{
  "routed_scale": 1.0,
  "balance_loss": 0.011,
  "init_std_router": 0.0126,
  "lr_router": 0.00159,
  "norm": "rmsnorm",
  "seq_len": 512,
  "train_tokens": 545300000,
  "dataset": "wikipedia_en"
}
Below are experts of layer 3 (counted from 0) of a mixture-of-experts language model. Rows are named router (the router's row for the expert), gate (a neuron's input weights, with its number), up (a neuron's input weights, with its number) and show model dimensions 0-63. Each number is 500 + 25 x the weight over its row's rms, rounded and kept within 0 to 999. Numbers have three digits each.
After each expert's rows: "mostly gets" lists some tokens that are sent to it at least half of the time; "comes after" lists some tokens at least twice as common just before its tokens as in all text. This comes from a sample of Wikipedia text that the model never trained on. Tokens count by the router's weight.

# expert 29
router:547485522529527494518488519504523503478518493474523461506496501491490527510499530514483488515494470532547508488473468486523495457489485517514510450516511454544550517493512504440535502540489504
gate0:525500492457520477482462471521522510503525496510502514517497499517507482512497527479525539491509487498512525464519459449500489445521514516504550480483516491455504438531488506463504494553478509
up0:485500497544509488526519525496538506493534513537495529506465547459532501558458494555473527462504506488486526542454526538517518526516493522545472517521468507493476533503489476509495504483511505
gate1:504479532509518472518475481539462495487493488485455552526490493506476542494503502492522496528520485523478492446529483496494507473499486503507516490479525461478494472506518480458499496494477434
up1:485461505497529522501521482461473520540496457491488481456523442477504466509454497499500511502481512516500462554492528500521483517494464486456489527494515526480485519511540504496476498465484531
mostly gets: " the", " a", "'s", " his", " its", " their"
comes after: " of", " in", " to", " for", " with", " as"

# expert 49
router:476515523514517518542482526551504487515492526483468471484503469502501524498553523525532505467520489504490520552468465471520471509494484473527545478489497515534520479469486480479507494487498510
gate0:493517487464555507509503510499519470489492492534502488465469465465495511507524510490523537510529538525446474514466435506515514531503535505469488474558507502444496501504502502504443446509496538
up0:482505570528492501483518505466503504454547456488489500496476539496506486477502491493511523513477493466531486483529493482500501516489496492464487517472480479562519473488484515457500541501454502
gate1:515560517470491514497553481539481505491499471486470502495507484522489528500533493494513501526478514552485464536562504507482544511472444490524509480531472472504506475485496498470487479470486509
up1:488512508495492553493485478466512513496542541500503526508489506501493561491453503481510553477512543459474498498502508450520461529516540505502552509477562521489479497493496485504535510503519500
mostly gets: "°", "′", " −", " £", " .", " €"
comes after: " |", ".", ";", " /", "1", "′"

# expert 69
router:506490485511486495528464543537489475484462539506482418486498505480504516501545503475492445504476527467494520486504519449494481535483483474513541481483460539487544519492483518533513540448489492
gate0:549509506475454532525480522476506526524526515465493485475503506458555512527488513511511512510474531484479500513492490492492475486478571503467518482450506479500471478462492506491504526510498461
up0:491511523557467486546566523484493488481464492483469494511510523477480503491434516494477498501481527489508482511451479503464502535505499495507483496496518559487520519500524484510520523519518458
gate1:487505504512463521555516501516472517488465504543519515517470481495499508539535488495462534507523532496477493512505512455462482552513535512496534500510521454517497495537468434479513480464549504
up1:473486503535498520528530485491558487521463532532510518499469518511540505531492459456518503518551509481501517556514503515492506508514473514491506478536498522483512515523488474485500496479502499
mostly gets: " ", "°", "′", " Apps", "})\n", " −"
comes after: " |", "|", ";", ":", " in", " /"

# expert 24
router:551492506486449496468462475514494540488498520456469498515485506494498515497472515534470510493542522520510475517484453553499467519462495477539483502543510463467525507474488481488522489473478507
gate0:501490502498500469470487484523514491518481513468470587532460511492476534521502515469532497505543462460471527472517489507472488477474540524477545487524500488508527509517535493513493520504516455
up0:446534526479533508507518462475472512523487446492508502517523541526500501505504482497459524488496504515541434510474486519542447488458488482510500529488500493470508531457527500508557514497477480
gate1:545466499454446501489507464532526468469540519476431489549500479544524493481531508545489560517479525504454512492561498468480501514479504500482558491483491476472514508504502467501494471473494466
up1:518501494521469547506461483559495454489507477507501491501514511537543511468444477444483499510475516497512483475528511512466490475485500495478518445532537494484502514504526516510465455467486461
mostly gets: " more", " a", " most", " some", " well", " an"
comes after: " is", " a", " was", " as", " of", " are"

# expert 28
router:558525523514548457500499514489538525532504504451516506475470473444493519529511524515460508489477480523555498468492488486496516477508459503489493506509485447506543512480502515434516504521504484
gate0:498522490462504456472472502500539473504499494501528513523499540488490534521523504464520575448496493500516503463511487542481495504497495481506537501501514492511513448505540503461480509533483485
up0:490409491488470453506530499497507525492481535489533456480464492476524497479494481514539509489458493521489478486525498515487493496539499515501530502453513481496473501495496494532506488543543488
gate1:493516484524497459476488521455519546497495496472510475524537525533500545491501457504485510496494555502497497528468524480511526510483523513526514467537506500487513512481503478496530513526544522
up1:505528510477535559471472476508490481505530509510506522549506502457517481542533529491520480501478476485503509470522507479508498492526518500442508526503469497477501536545527533474469520493443495
mostly gets: " the", " a", "==", "The", " his", " its"
comes after: " of", " in", ".\n\n", " to", " with", " for"

# expert 62
router:516533529528466516573444467485569520560525532474486464508484524472492490477508519514508501498534491479508510533480466479500476511532460475462476512537541511515494472481487520485504505503485493
gate0:531519493536509499484528468511478518508535519510482504519474535499486471521522523480496458484476494444508471500496483519495491453505477523475491478486472481457497476540463503514511493556472482
up0:502472502483472513525462544448518491484465503479470490525509512524515524452470493505507474527507520479494523500475512479510504507538504498497515503497532486532526495498532477500505480510544471
gate1:451514501463495488477454492477499498475476450442514477491480452468498516460463492483538537522491524482504473490511526524493499500489437483516508486450514478509470506523485506454530462472521486
up1:501523493480507477511513519526503523472491536521490479471488456479479512531482517526501520573507486433465537520479460505475500501465496535500496510478480486473486563535492467474515505461503510
mostly gets: "oc", "ac", "Species", " Liberal", "anc", " Nominated"
comes after: " |", " was", ";", " in", " L", " F"

# expert 53
router:468483482489573472521564520494505487505461544525478498516495512539503526482508499488503493513503507485481507463481481504508484497495485513520496499474467521491553486508510513529567562475499476
gate0:504544503576495486491576493491491469493517479511511535495501486496509524511508473485493533544517502496481447497496488464548513485508496496490540433485518534502497473469516545511528499498534509
up0:531450451542534523518509494553484541476506478490480456488474525504488444525480518499471510501516501545497494482524509489482519541484457491492482504534484501518509533480499511485526470441517526
gate1:486517529490503489527496514494479505495512439529562515559468487503476525510517480442499525520506518532522502558513487513536495488485528493511538478503515467507523485531485506489497507488495443
up1:492509542439469517462502532494436500492538465482510481521455506517476521536475483501513514453452469515501519507505529507534511456504529532503490464493538487475494509514506505468493520470485483
mostly gets: "°", "'\n", " |\n", " remained", ").\n", " •"
comes after: " |", " ", ";", "1", "0", " /"